{"num_hidden_layers": 8, "experts_per_token": 3, "optimizer": "cautious_adamw", "beta2": 0.99}
Below are experts of layer 2 (counted from 0) of a mixture-of-experts language model. Rows are named router (the router's row for the expert) and show model dimensions 0-79. Each number is 50 + 15 x the weight over its row's rms, rounded and kept within 0 to 99.
After each expert's rows: a language model's description of what the expert responds to; "mostly gets" lists some tokens that are sent to it at least half of the time. This comes from a sample of Wikipedia text that the model never trained on.

# expert 35
router:64 47 65 31 50 27 56 56 41 33 30 62 46 44 43 29 15 29 72 31 55 41 54 62 64 44 53 47 72 61 19 64 54 38 49 59 73 54 49 48 55 40 50 59 52 30 73 44 49 65 62 45 70 66 46 51 37 42 30 68 41 60 59 41 77 37 60 40 42 49 34 44 42 55 71 53 46 48 51 60
Nouns for people's roles, relatives and organizations, plus common first names, as in player, member, father, wife, company, David, John.
mostly gets: " player", " David", " company", " Minister", " member", " father"

# expert 13
router:57 51 45 46 53 69 53 26 37 16 35 72 57 49 51 29 15 23 33 39 63 57 49 53 69 35 28 26 55 33 61 59 46 49 57 33 59 45 62 44 46 45 52 51 46 56 63 45 37 57 66 43 35 48 30 50 68 36 46 49 72 23 58 39 81 44 54 36 22 31 34 67 34 61 56 43 44 56 68 48
Clause-linking after, before and which following a clause, sentence-initial This/He, and two-digit year or number endings in tables.
mostly gets: " This", " After", "After", " after", " before", " death"

# expert 26
router:32 48 24 36 36 40 52 50 60 50 24 68 34 50 53 48 41 13 41 38 58 51 34 49 49 43 33 47 62 70 48 60 61 61 70 51 35 64 47 60 53 58 37 32 71 52 37 79 52 75 34 50 41 75 51 48 55 29 47 60 56 69 59 58 61 46 69 42 39 58 31 58 42 48 49 61 52 67 33 70
Bare space tokens and opening parentheses before numbers or dates, in tables, infobox fields, coordinates and birth-date parentheses.
mostly gets: "′", "°N", " (/", "ن", "د", " Clade"

# expert 60
router:54 52 64 39 62 42 67 37 44 36 31 64 24 61 30 47 43 20 52 41 67 67 41 60 85 23 40 46 33 58 68 55 49 54 58 84 54 55 51 38 32 47 53 57 64 50 54 72 36 66 36 53 38 67 44 43 31 59 11 57 59 41 41 31 46 51 66 42 41 62 40 54 50 54 62 42 33 60 32 44
Colons ending a clause that introduces a list or title, plus Arabic and other name pieces like ah, ham, Dam-ascus.
mostly gets: "ah", "ham", "la", "ha", " BRA", " Duke"

# expert 57
router:79 65 48 49 35 54 30 47 76 33 49 39 26 37 46 37 12 35 54 30 54 26 38 34 55 44 23 36 38 45 41 66 52 34 67 68 58 54 59 55 45 39 28 39 39 53 70 60 53 69 57 58 42 65 48 68 40 28 42 62 63 46 57 45 84 45 69 60 35 51 22 47 31 72 80 36 60 48 49 64
Pipe separators and cell contents in wiki tables, units like m, kg, %, listed-building grades, football positions MF, FW.
mostly gets: " m", " %", " kg", " —;", " –;", " MF"

# expert 63
router:71 53 55 57 60 35 36 52 64 58 33 56 31 33 40 47 55 31 44 47 51 54 58 55 75 39 49 26 43 43 53 37 61 32 50 75 53 55 42 14 73 28 52 63 37 51 58 52 39 77 66 43 55 46 60 52 30 51 42 22 68 54 62 48 53 49 57 38 27 31 37 52 35 46 82 23 51 66 56 60
Word pieces in Spanish, Portuguese and Slavic names and places, like -os, -ón, -ão, -ić, que, Club, and country codes like ECU.
mostly gets: "ó", " Club", "č", "idad", "ón", "EX"

# expert 41
router:73 41 32 52 59 51 61 42 51 54 28 54 51 45 43 11 29 41 65 42 32 47 37 49 42 54 40 41 59 47 48 43 44 14 32 58 50 53 50 49 60 48 42 67 41 61 48 53 47 68 43 60 51 59 54 66 54 47 47 43 66 37 46 28 79 63 44 54 33 27 34 24 23 71 52 41 46 48 54 83
Tokens inside census, demographic and sports statistics tables: digits, percentages, pipes and headers like Chart, households, Population, UTC, Goals.
mostly gets: " JPL", " MPC", " Goals", "%)", "′W", " households"

# expert 4
router:53 63 54 62 58 49 51 65 60 34 22 47 48 34 39 57 15 24 62 49 39 34 37 55 51 40 49 39 57 40 63 55 37 50 25 62 38 58 55 63 52 33 39 66 63 50 69 56 39 78 52 47 42 62 45 47 27 49 43 19 76 35 59 36 84 64 54 44 40 34 32 49 39 67 56 47 47 30 49 52
Field labels and first name pieces in infoboxes and tables, especially Born after a dash, plus first names like Ed, Don, Dan.
mostly gets: " Ed", " Don", " Born", " Dan", " ob", " Sand"

# expert 58
router:86 39 49 32 50 16 38 31 42 64 26 62 42 49 44 32 13 44 76 67 65 51 52 25 72 33 38 39 50 58 38 52 53 39 40 62 70 48 58 11 54 55 52 83 38 38 34 51 34 64 63 49 54 69 56 48 52 42 33 47 51 53 68 31 75 29 29 53 33 33 14 50 50 72 48 56 42 56 55 67
Closing == or === of section headings with line break, sentence-final periods before paragraph breaks, commas, and table row ends.
mostly gets: "==\n", "===\n", " ==\n", "===\n\n", "==\n\n", " ===\n"

# expert 48
router:44 59 72 56 56 76 29 46 80 34 16 48 46 52 54 49 46 25 46 48 58 31 53 27 41 41 47 35 48 47 70 63 34 51 54 75 33 50 61 53 52 55 52 44 70 46 66 53 55 79 42 35 45 61 74 58 14 30 25 36 70 62 37 59 59 50 70 35 44 54 23 48 51 71 60 59 59 60 57 68
Nouns of time, duration and measure after numbers or articles, such as years, weeks, season, episodes, km, and percent signs.
mostly gets: " years", " week", " km", " weeks", " episodes", " Episode"

# expert 53
router:73 61 52 71 54 46 50 71 63 42 39 37 50 55 57 44 30 34 70 59 67 45 52 69 67 37 46 44 62 49 48 56 31 39 48 51 61 35 53 38 61 35 50 61 55 30 54 54 29 51 69 35 59 46 52 61 20 38 37 63 56 39 36 59 81 44 47 71 22 39 38 55 31 70 68 15 58 62 63 53
Pipe separators and numbers or dates at the starts of cells in results, election and season tables, plus month names and died or killed.
mostly gets: " live", " killed", " Species", " died", " COVID", " injured"

# expert 21
router:42 51 56 46 49 15 54 60 73 51 48 65 33 27 51 49 40 21 63 24 54 31 43 48 50 65 13 31 33 29 52 57 29 48 58 49 49 59 50 33 61 13 50 67 55 60 54 70 41 75 57 51 37 72 54 30 70 54 33 50 61 47 42 50 57 58 56 40 18 33 23 34 42 52 59 67 38 50 61 53
Periods and quote-periods ending sentences, plus scattered words like required, Robert, training, kn, often after in or the.
mostly gets: " kn", " Robert", " Filip", " assistant", " Although", " Esc"

# expert 55
router:60 42 39 67 45 20 40 35 55 48 31 46 57 40 60 34 49 37 34 40 69 33 83 60 67 42 31 38 54 45 37 53 41 43 47 66 48 56 84 29 47 71 65 53 73 67 59 64 32 73 51 66 54 52 65 62 38 51 37 46 69 17 32 53 67 47 75 36 33 72 29 51 38 51 60 46 58 25 54 49
Short lowercase syllables inside longer words, after an initial consonant, as in br-ut-ality, equ-il-ibrium, plus object pronouns them, us, me.
mostly gets: "uc", "ac", " us", " them", " me", "rac"

# expert 20
router:56 45 48 54 45 36 52 53 66 39 24 43 31 89 73 29 23 28 61 45 65 40 76 52 68 43 56 29 52 56 48 58 38 41 54 76 50 60 72 36 55 59 50 65 55 54 70 53 47 79 49 38 38 71 50 48 37 43 44 37 71 37 36 45 74 32 73 22 45 50 46 60 29 49 92 45 48 30 49 59
Pipe separators and digit pieces inside sports, election and statistics tables, plus some country names and copulas like were, is.
mostly gets: " JPL", " Brazil", " MPC", " technology", " $", " Germany"

# expert 47
router:56 55 52 63 69 49 67 67 41 49 41 64 30 61 50 43 28 26 61 47 50 57 44 50 71 37 42 39 52 51 60 42 42 29 61 76 50 64 51 52 65 46 42 38 56 24 69 59 26 68 49 36 52 66 67 69 48 44 29 25 57 51 41 36 69 40 64 33 60 50 25 48 32 75 82 70 43 84 43 60
The word as after accepted or labeled, decimal points and dashes inside numbers, and place name parts like North, Wales, Oblast.
mostly gets: " North", "GA", " Oblast", " world", " become", " @"

# expert 30
router:55 62 46 28 43 59 58 44 28 62 35 52 36 35 41 59 12 19 45 33 60 56 35 38 62 28 23 34 50 46 16 59 55 31 59 63 49 39 46 47 65 26 46 67 47 31 78 53 44 66 47 46 44 52 56 60 37 54 50 43 83 30 51 40 65 46 47 47 40 45 10 41 20 68 69 72 42 35 65 83
Single capital letters beginning a proper name after a colon, pipe, parenthesis or quote, as in T-ijani, C-roydon, M-indaugas.
mostly gets: " T", " t", " C", " D", " V", " P"

# expert 52
router:66 58 44 39 44 64 63 51 57 28 39 54 49 43 51 40 36 22 41 37 59 36 64 52 72 42 40 33 56 46 58 48 23 28 65 87 53 74 46 48 54 18 63 55 45 48 74 59 22 71 60 45 40 42 81 48 37 53 56 68 48 50 44 55 65 46 78 35 51 61 40 44 39 84 71 44 49 27 63 54
Possessive 's after names, her, and odd word-start or mid-word fragments like Mount, Rom, V, ient, land.
mostly gets: " her", " Mount", " V", " sk", " Rom", " Mess"

# expert 34
router:65 62 46 38 30 38 34 50 35 41 27 55 27 61 42 41 41 41 37 21 49 35 45 36 33 24 46 40 58 68 56 53 47 29 38 55 45 53 65 34 59 43 66 72 26 49 39 51 46 63 55 55 55 65 56 59 24 29 64 52 59 49 49 51 55 25 52 61 23 56 52 40 36 61 52 34 22 38 42 44
Conjunctions and relative words opening clauses, such as that, which, where, but, when, because, often after verbs like assuming or realizing.
mostly gets: " which", " where", " but", " that", " when", " while"

# expert 24
router:81 66 41 64 42 53 54 62 53 51 51 53 46 51 54 30 29 06 58 47 46 63 38 37 76 55 49 46 50 27 52 58 40 49 55 76 68 40 65 26 54 48 35 57 70 33 60 45 36 71 62 33 42 53 58 67 39 51 08 33 48 55 28 32 52 51 61 47 30 49 33 41 48 65 61 47 71 66 59 37
Unit and coordinate tokens after numbers, such as ft, mi, sq, °N, plus pipes and semicolons between numeric table values.
mostly gets: "°", " ft", " mi", " sq", "/sq", "⁄"

# expert 11
router:72 61 59 58 39 65 42 37 41 40 08 58 23 59 61 69 61 25 42 27 37 54 56 46 40 46 50 25 48 43 81 42 48 44 50 62 28 32 65 42 66 48 35 63 51 54 19 57 41 76 49 41 59 47 50 54 57 34 45 43 57 42 53 56 86 40 70 37 27 31 43 57 51 63 41 42 32 50 32 60
Word pieces finishing personal surnames, especially Slavic, German or Indian ones, and the pipe or comma after names in tables, as in ović, ński, Singh.
mostly gets: "sch", "ová", "ń", "ović", "ič", "ński"

# expert 18
router:50 66 51 51 32 51 24 32 67 30 30 52 18 51 44 45 24 39 52 37 58 42 55 52 64 54 48 38 57 39 56 54 32 37 70 77 43 56 60 36 39 60 24 50 48 44 42 73 37 73 67 27 71 55 37 48 30 24 53 65 67 31 54 70 62 38 76 37 41 27 39 63 37 55 62 79 44 30 37 44
Pipe separators inside table rows after a name or place entry, plus heading equals signs and semicolons in structured lists and tables.
mostly gets: "==", "====", "===", " =\n\n", " :", "\":"

# expert 29
router:47 63 68 48 22 50 73 60 67 27 29 73 50 57 78 49 24 31 40 51 51 63 31 60 75 68 58 39 30 57 48 59 58 55 65 64 54 55 54 70 67 53 32 51 57 57 46 54 39 46 34 54 65 64 62 46 51 11 64 46 72 55 51 31 84 47 57 37 51 66 24 66 27 69 47 50 43 33 30 83
Nationality, place and institutional adjectives or name parts, as in American, British, United States, Nigerian, government, military, political.
mostly gets: " American", " English", " World", " European", " government", " German"

# expert 6
router:64 53 52 24 24 52 41 54 37 47 36 55 40 40 72 66 37 23 56 52 46 47 51 59 58 42 50 37 59 56 36 57 35 45 62 58 62 51 48 43 28 41 43 69 74 48 66 70 39 61 41 41 41 47 56 52 34 32 16 43 60 37 38 20 70 52 65 35 48 41 32 48 29 54 56 54 53 83 48 62
Indefinite articles a/an and descriptive adjective pieces in species and taxonomy text, such as moist, tropical, brown, ancient, deep.
mostly gets: " deep", " ancient", "itive", " brown", " complex", "seud"

# expert 17
router:41 70 61 40 50 50 40 40 70 23 41 47 27 59 47 48 19 44 54 62 39 51 51 42 45 44 33 31 35 39 53 79 38 48 56 49 29 46 72 26 68 12 48 55 31 55 65 81 56 52 64 30 52 46 48 55 24 38 47 59 76 46 68 54 72 52 69 49 45 48 36 49 32 77 70 64 45 37 45 51
Prepositions and conjunctions opening a sentence or clause, often before a date, plus table pipes and list dashes, as in After, During, From 2009.
mostly gets: " As", " After", " During", "After", " When", " In"

# expert 27
router:51 58 67 45 51 37 41 50 51 37 29 53 53 54 45 37 25 34 81 40 81 34 41 59 60 47 47 58 65 40 48 83 34 55 60 60 40 54 56 49 47 35 48 45 52 34 62 52 61 58 46 45 73 46 74 52 43 45 24 55 59 41 53 44 77 40 55 39 40 47 37 56 19 61 68 56 32 74 56 35
First half of four-digit years (19, 20, 18, 17) in lists, citations and ranges like 1992 to 1994, plus list and score numbers.
mostly gets: "19", "20", "18", " medal", " leg", " Hon"

# expert 43
router:66 43 61 35 57 55 31 72 38 44 20 58 47 33 46 39 38 46 51 49 59 58 44 63 63 54 54 31 63 24 59 65 48 56 55 61 59 54 56 46 72 35 44 65 44 65 68 50 65 66 47 48 54 62 30 63 41 29 35 62 59 33 30 28 68 46 58 21 37 35 49 37 29 66 69 63 32 58 47 35
Final periods, often with a quote, bracket or paragraph break, ending sentences in prose or references, plus common first names like John.
mostly gets: ").", ".\n\n", "\".", ".\"", " Robert", " John"

# expert 5
router:43 57 75 27 09 58 49 57 44 42 32 45 45 40 35 68 22 34 49 56 45 67 24 54 52 62 32 37 68 39 27 51 37 54 29 75 56 69 81 50 45 48 33 27 65 43 45 40 56 60 22 42 50 71 58 80 31 27 26 41 84 56 43 63 92 53 67 33 19 58 37 63 27 65 56 81 50 44 55 51
Past participles and verbs of making, releasing or founding, and the agent by after them, as in released by, built, founded, married.
mostly gets: " by", " built", " published", " joined", " founded", " received"

# expert 50
router:70 49 29 52 36 51 50 52 67 50 23 71 55 56 50 35 43 30 53 38 46 62 66 49 50 42 47 41 36 42 37 68 63 00 54 55 53 57 78 58 46 39 45 36 45 40 28 57 41 72 55 44 60 82 48 47 41 43 51 42 76 27 49 49 64 56 65 38 25 56 63 56 27 67 60 43 44 49 28 51
Auxiliary and copular verbs such as was, is, were, had, right after a subject or relative which, plus subject pronouns he, they.
mostly gets: " was", " is", " had", " have", " be", " they"

# expert 51
router:75 65 64 72 32 47 59 31 57 43 20 46 36 49 41 50 32 27 47 19 66 36 65 59 67 54 34 43 65 55 50 41 56 53 34 82 58 53 53 58 51 46 29 39 58 62 54 52 16 65 34 72 92 40 33 38 50 34 42 43 61 40 63 31 64 54 68 36 25 51 00 40 52 58 53 63 50 50 18 61
Commas and dashes closing a phrase or name mid-sentence, before and, which or a new clause, e.g. Alabama, maters, Utah.
mostly gets: ",", " –", "),", " —", "\",", ".,"

# expert 59
router:76 56 61 59 37 48 21 49 44 51 20 60 55 42 52 21 40 23 68 44 49 43 46 57 65 43 60 39 48 38 39 34 37 40 43 48 52 45 63 46 59 44 34 70 60 50 46 40 28 60 77 50 44 64 71 48 40 46 55 37 71 41 42 40 99 41 42 24 23 26 27 38 45 67 59 38 27 53 61 39
Prepositions, articles and sport words in sports writing, as in played in, made it to, men's doubles, football, league, tournament.
mostly gets: " football", " league", " tournament", " basketball", " Championship", " Football"

# expert 56
router:51 66 38 60 64 23 51 42 44 39 17 55 49 43 67 31 51 19 46 59 63 56 43 71 68 69 49 28 32 66 69 63 50 21 83 59 65 48 33 49 36 45 44 43 68 50 36 62 52 68 55 47 41 68 58 70 44 47 48 65 72 54 47 60 71 67 84 08 37 47 33 62 42 50 69 82 31 60 32 45
Final pieces of proper names and institution words, such as Railway, Corporation, Hospital, and suffixes like -or, -er in titles.
mostly gets: " Railway", " Corporation", "AC", " Association", "inae", " Force"

# expert 16
router:53 66 41 30 51 63 36 63 58 38 45 61 42 54 30 34 35 25 74 29 53 54 43 64 43 56 40 50 26 39 48 57 61 19 49 58 47 49 52 35 76 43 22 59 68 35 52 66 63 60 58 37 50 62 53 34 44 21 59 46 62 46 28 50 60 45 68 43 33 50 26 49 38 71 55 47 41 78 62 49
Noun-phrase openers such as the, The, its, his, their, these, plus clause-initial with after a comma.
mostly gets: " its", "The", " these", "   ", " These", " Its"

# expert 54
router:75 66 38 40 37 50 34 37 41 52 35 38 48 40 35 55 47 20 38 42 35 61 35 32 74 45 31 36 53 56 37 54 67 34 40 70 53 33 48 36 59 36 46 60 36 53 77 66 50 62 37 40 38 68 45 54 17 33 60 52 60 43 72 24 87 45 41 40 31 49 36 55 44 70 46 57 48 58 48 72
First letter or two of a word, usually after a quote, parenthesis or line start, as in st-olen, st-aunch, c-ats, N-igel.
mostly gets: " s", " D", " st", " b", " d", " W"

# expert 40
router:53 84 67 53 54 37 42 54 63 25 35 47 20 43 48 47 33 25 55 33 48 48 43 60 72 53 41 36 43 60 63 57 43 42 77 60 33 63 52 39 61 56 33 54 51 24 73 50 46 63 75 39 38 71 60 70 60 40 45 40 82 56 69 69 40 42 69 35 32 38 29 54 31 79 64 49 61 63 48 49
Proper-name and nationality words (British, Soviet, Airport, Battle, Street) and bytes of non-Latin scripts like Arabic, Greek, Bengali.
mostly gets: " British", " Airport", " Battle", " capital", " Soviet", " Russian"

# expert 3
router:58 50 31 41 48 38 41 55 61 17 33 50 54 59 41 53 33 22 34 58 54 40 64 59 93 31 30 54 57 48 60 76 50 55 53 58 64 51 57 28 67 66 67 43 65 65 45 73 53 74 30 48 95 53 31 42 27 23 43 52 62 49 45 46 78 42 78 36 41 54 43 36 46 50 59 41 40 41 48 56
Forms of take (took, taking, takes) plus first, post and mid-word fragments like th, rd, ri inside names and terms.
mostly gets: " took", "rd", " take", " post", " taken", " Grand"

# expert 23
router:59 68 12 53 51 48 46 42 52 45 37 57 44 63 25 44 25 29 49 52 33 59 43 48 46 58 54 52 42 45 42 53 47 20 48 66 47 31 52 65 41 41 35 38 66 50 66 73 32 53 43 24 55 66 50 49 52 31 50 55 58 65 75 45 65 49 71 30 68 47 00 50 38 56 60 43 43 68 58 58
Paragraph and table-row line breaks, especially after taxon names or biography titles, plus number and quantity words like one, two, first, all, most.
mostly gets: "\n\n", " |\n\n", " one", " two", " |\n", " three"

# expert 25
router:42 57 52 56 28 62 73 71 50 37 21 46 51 42 25 37 11 19 51 44 56 45 60 57 86 34 49 57 66 52 46 74 33 42 47 49 56 67 54 47 55 27 46 45 60 55 77 82 30 49 37 32 38 48 59 58 51 43 41 52 75 26 46 31 59 42 66 46 40 47 39 63 33 63 65 46 69 37 48 59
Adjectives and participles right after the, a or of, such as this, new, same, largest, successful, newly formed.
mostly gets: " this", " This", " great", " large", "ful", " largest"

# expert 31
router:50 59 38 31 63 51 47 52 30 23 37 28 70 45 71 46 47 26 84 48 60 65 54 61 67 43 31 47 36 58 41 57 53 31 57 66 49 45 62 31 51 28 51 35 42 26 49 73 35 83 51 53 54 56 65 45 51 41 45 70 53 16 58 58 63 39 83 58 33 35 39 42 37 72 57 26 52 60 69 48
Month names after on, in or a year, such as May, October, February, plus newline tokens ending lines or list items.
mostly gets: " November", " May", " March", " January", " September", " December"

# expert 49
router:32 64 54 62 39 36 39 46 66 35 36 45 42 57 56 48 18 29 48 47 67 55 57 34 73 64 30 35 39 45 43 77 56 40 72 66 51 54 58 50 69 41 55 54 55 40 51 67 51 64 42 42 63 66 67 62 41 45 42 49 81 46 51 30 75 51 61 41 30 59 34 48 53 88 69 71 50 70 60 68
Pipe separators and digits in wiki tables, semicolons in number lists, and sentence- or heading-initial In, On, During.
mostly gets: "In", " In", "°N", "On", " During", "|---|---|---|---|\n"

# expert 1
router:51 56 40 53 52 49 53 35 78 44 26 34 24 59 41 51 54 21 28 39 36 67 40 44 57 59 49 23 54 57 67 60 49 41 75 69 56 42 53 42 52 54 38 36 53 48 37 83 47 54 55 42 56 46 59 63 40 39 74 38 59 52 43 64 85 33 60 44 32 47 82 50 43 73 56 61 45 51 53 62
Mid-sentence linking words after a noun or comma that join clauses or phrases, chiefly and, in, to, for, on, or, including.
mostly gets: " and", " or", " including", " but", " until", " &"

# expert 0
router:56 55 29 36 46 53 56 51 60 53 39 55 54 68 49 45 27 42 57 46 56 54 34 58 70 42 31 46 64 63 45 76 42 53 64 62 56 32 63 32 67 45 38 62 54 65 32 71 26 51 48 65 57 46 69 57 55 42 47 80 66 44 39 48 79 32 61 45 52 44 40 65 16 63 58 42 42 52 56 40
Closing parentheses and quotes after titles or names, and head nouns of named places and institutions, such as University, School, House, Park.
mostly gets: ")", " University", "}", " House", " Center", " School"

# expert 9
router:52 83 39 47 69 52 54 64 43 48 16 44 42 68 40 30 47 24 45 43 33 49 57 71 43 39 36 47 36 41 76 63 55 35 68 70 45 51 52 46 67 38 49 36 68 67 44 74 32 82 31 31 51 61 36 42 50 20 55 42 68 50 50 41 70 38 90 24 43 55 32 37 43 59 56 73 36 52 52 58
Single digits and small numbers after spaces or brackets (9–11, 4th, US 117), number words like seven, and verb stems like require, arrang.
mostly gets: " ten", " n", " seven", " ant", " six", " sp"

# expert 32
router:52 50 41 23 31 32 62 41 53 33 46 37 49 48 44 38 53 42 60 18 49 35 65 48 50 37 36 59 51 47 74 50 57 18 40 66 71 60 51 38 60 61 66 34 72 45 45 68 36 57 25 51 51 70 53 40 61 41 59 43 77 54 70 29 64 32 67 58 45 46 25 31 13 58 36 60 46 35 29 49
Endings that complete a word, such as -ed, -ing, -ations, -able, plus words like information, known, found, often in headings.
mostly gets: " information", "Personal", " based", " data", " said", " Website"

# expert 14
router:47 62 45 43 55 62 39 35 37 37 42 42 50 51 47 75 33 44 22 41 53 47 53 72 70 48 31 41 30 47 45 55 51 24 86 70 61 61 51 41 58 41 52 62 53 58 55 58 63 87 50 59 53 66 57 30 57 31 22 44 63 34 48 50 63 44 88 37 18 45 44 36 28 74 56 57 56 62 44 54
First pieces of multi-piece words, usually verbs or Latinate nouns split mid-word, such as encour(age), inv(ented), pr(ayer), sup(ermarkets).
mostly gets: " v", "-c", " qu", " dem", " pr", " Comp"

# expert 44
router:60 53 49 47 56 54 41 55 48 39 29 54 55 49 63 45 37 36 68 40 52 53 48 44 68 66 49 56 72 38 34 54 52 17 56 64 56 60 61 17 63 34 68 68 54 66 45 58 26 76 71 40 58 49 46 60 44 40 43 31 68 43 76 42 75 36 70 29 49 53 30 46 40 26 56 73 45 54 41 48
Standalone space tokens before a year or score, as in from 1907 or a table cell 4–0, plus table divider rows.
mostly gets: " ", "|---|---|---|---|---|---|\n", "Description", " example"

# expert 46
router:56 46 50 69 40 51 58 35 51 32 26 50 61 36 58 50 37 17 60 50 57 46 33 64 80 44 34 29 71 34 44 73 47 55 68 50 42 58 66 45 50 63 40 65 78 56 44 95 22 61 55 21 60 55 46 71 37 56 30 55 66 55 52 23 69 43 70 40 17 35 36 57 38 66 54 43 54 40 58 31
Abstract and concrete nouns and noun-forming endings, such as story, structure, disease, and ation, ity, ism, ion.
mostly gets: " story", " structure", " problem", " disease", " action", " letter"

# expert 22
router:70 49 60 43 51 49 19 53 69 60 39 45 25 66 52 63 58 19 69 66 38 48 60 51 63 44 54 23 60 57 58 53 41 29 54 62 49 41 54 52 37 49 58 43 62 48 34 66 40 79 51 32 36 53 50 74 42 39 37 68 35 51 47 50 62 41 42 61 47 23 43 55 38 65 54 48 67 58 33 43
Action verbs and verb suffixes in narrative, such as returned, moved, sent, transferred, and endings like ate, ing, ed.
mostly gets: " returned", " moved", " able", " sent", " transferred", " allowed"

# expert 39
router:66 44 32 32 39 33 69 40 39 42 51 33 36 45 50 54 32 38 59 52 68 37 43 49 50 22 58 31 68 42 32 54 55 15 55 39 53 56 51 63 47 38 52 70 50 45 36 69 37 66 42 49 59 50 59 39 44 41 69 59 69 30 58 39 68 56 57 38 53 51 35 40 45 65 53 58 56 65 42 61
Reporting and relational verbs (described, called, wrote, including) and prepositions of, for, to, with that take an object next.
mostly gets: " include", " wrote", " described", " using", " including", " provide"

# expert 62
router:65 58 28 61 47 48 52 60 60 58 20 66 43 46 72 26 46 10 50 36 55 49 30 65 54 42 66 53 38 44 69 62 56 25 53 49 56 71 49 51 49 56 48 48 58 56 40 55 43 51 44 55 52 75 69 46 61 31 37 39 67 35 40 30 64 65 64 39 70 68 35 67 33 65 64 62 42 41 54 52
The word of after group or number, the word and, and nationality or religion adjectives like Jewish, Polish, German.
mostly gets: " Jewish", " Polish", " political", " Italian", " Scottish", " religious"

# expert 19
router:73 54 58 64 32 48 46 37 53 53 31 65 55 20 52 20 22 11 50 53 55 62 47 47 79 46 86 36 55 57 50 60 60 35 37 63 33 67 54 47 48 57 48 61 58 40 29 80 29 67 41 36 42 62 60 63 69 54 35 51 62 57 52 35 56 52 65 40 44 42 26 53 43 61 58 58 57 54 42 44
Mostly of after a head noun (vicinity of, part of, chief of), plus locative in, from, into, near in place descriptions.
mostly gets: " of", " Animalia", " from", " near", " into", " Of"

# expert 38
router:56 52 58 45 51 47 40 80 52 51 47 35 29 41 62 51 36 16 49 26 24 56 28 66 70 33 48 60 43 60 50 44 39 48 66 43 53 58 59 56 52 54 35 43 50 71 51 55 38 75 54 49 41 77 64 47 42 46 43 37 55 29 71 92 55 42 56 35 40 28 25 67 55 67 61 62 43 63 32 47
Opening parentheses and quotation marks that begin an aside, gloss, date or quote, plus LaTeX braces and Thai script bytes.
mostly gets: " \"", " (", " =\n\n", "(", " X", "_{"

# expert 37
router:61 52 77 55 46 64 44 56 73 57 49 39 50 64 43 36 48 21 42 42 42 57 65 52 73 49 45 51 46 41 51 87 48 46 64 70 62 42 39 49 57 59 58 58 63 45 64 60 48 84 36 44 52 30 52 72 28 44 34 56 89 54 38 41 81 46 65 22 40 31 30 44 52 85 72 63 34 71 53 60
Colons after infobox field labels like Born:, President:, Studio:, and opening fragments of capitalised names, such as Col, Min, New.
mostly gets: " Min", " Col", " Su", " Inc", " Ne", " Ind"

# expert 2
router:45 76 54 53 55 53 31 59 54 39 45 50 77 41 43 32 25 47 36 35 45 46 58 55 51 44 68 52 48 56 27 67 34 31 38 61 40 70 64 35 45 50 46 56 42 32 71 56 25 70 49 46 45 70 56 53 58 21 41 58 59 60 64 47 68 41 60 47 13 37 29 34 11 75 61 67 63 30 40 60
The word See in "See also" section headings, plus coordinate symbols like °W, ″E, MPC codes and odd word-initial fragments.
mostly gets: "See", " MPC", "″W", "°W", " expl", "″E"

# expert 10
router:71 52 23 64 53 34 49 38 57 39 20 30 41 59 64 41 38 03 60 52 59 62 73 42 44 47 36 28 41 57 61 72 38 62 58 66 70 67 72 48 42 46 48 81 68 60 47 71 32 78 44 15 79 46 37 69 51 31 22 50 65 37 50 39 60 49 63 43 42 66 32 37 34 76 69 62 58 53 47 68
Adverbs such as also, now, still, often, originally, and the ly/ally suffix; also digit pieces inside table cells and codes.
mostly gets: " also", " now", " still", " often", " originally", "ally"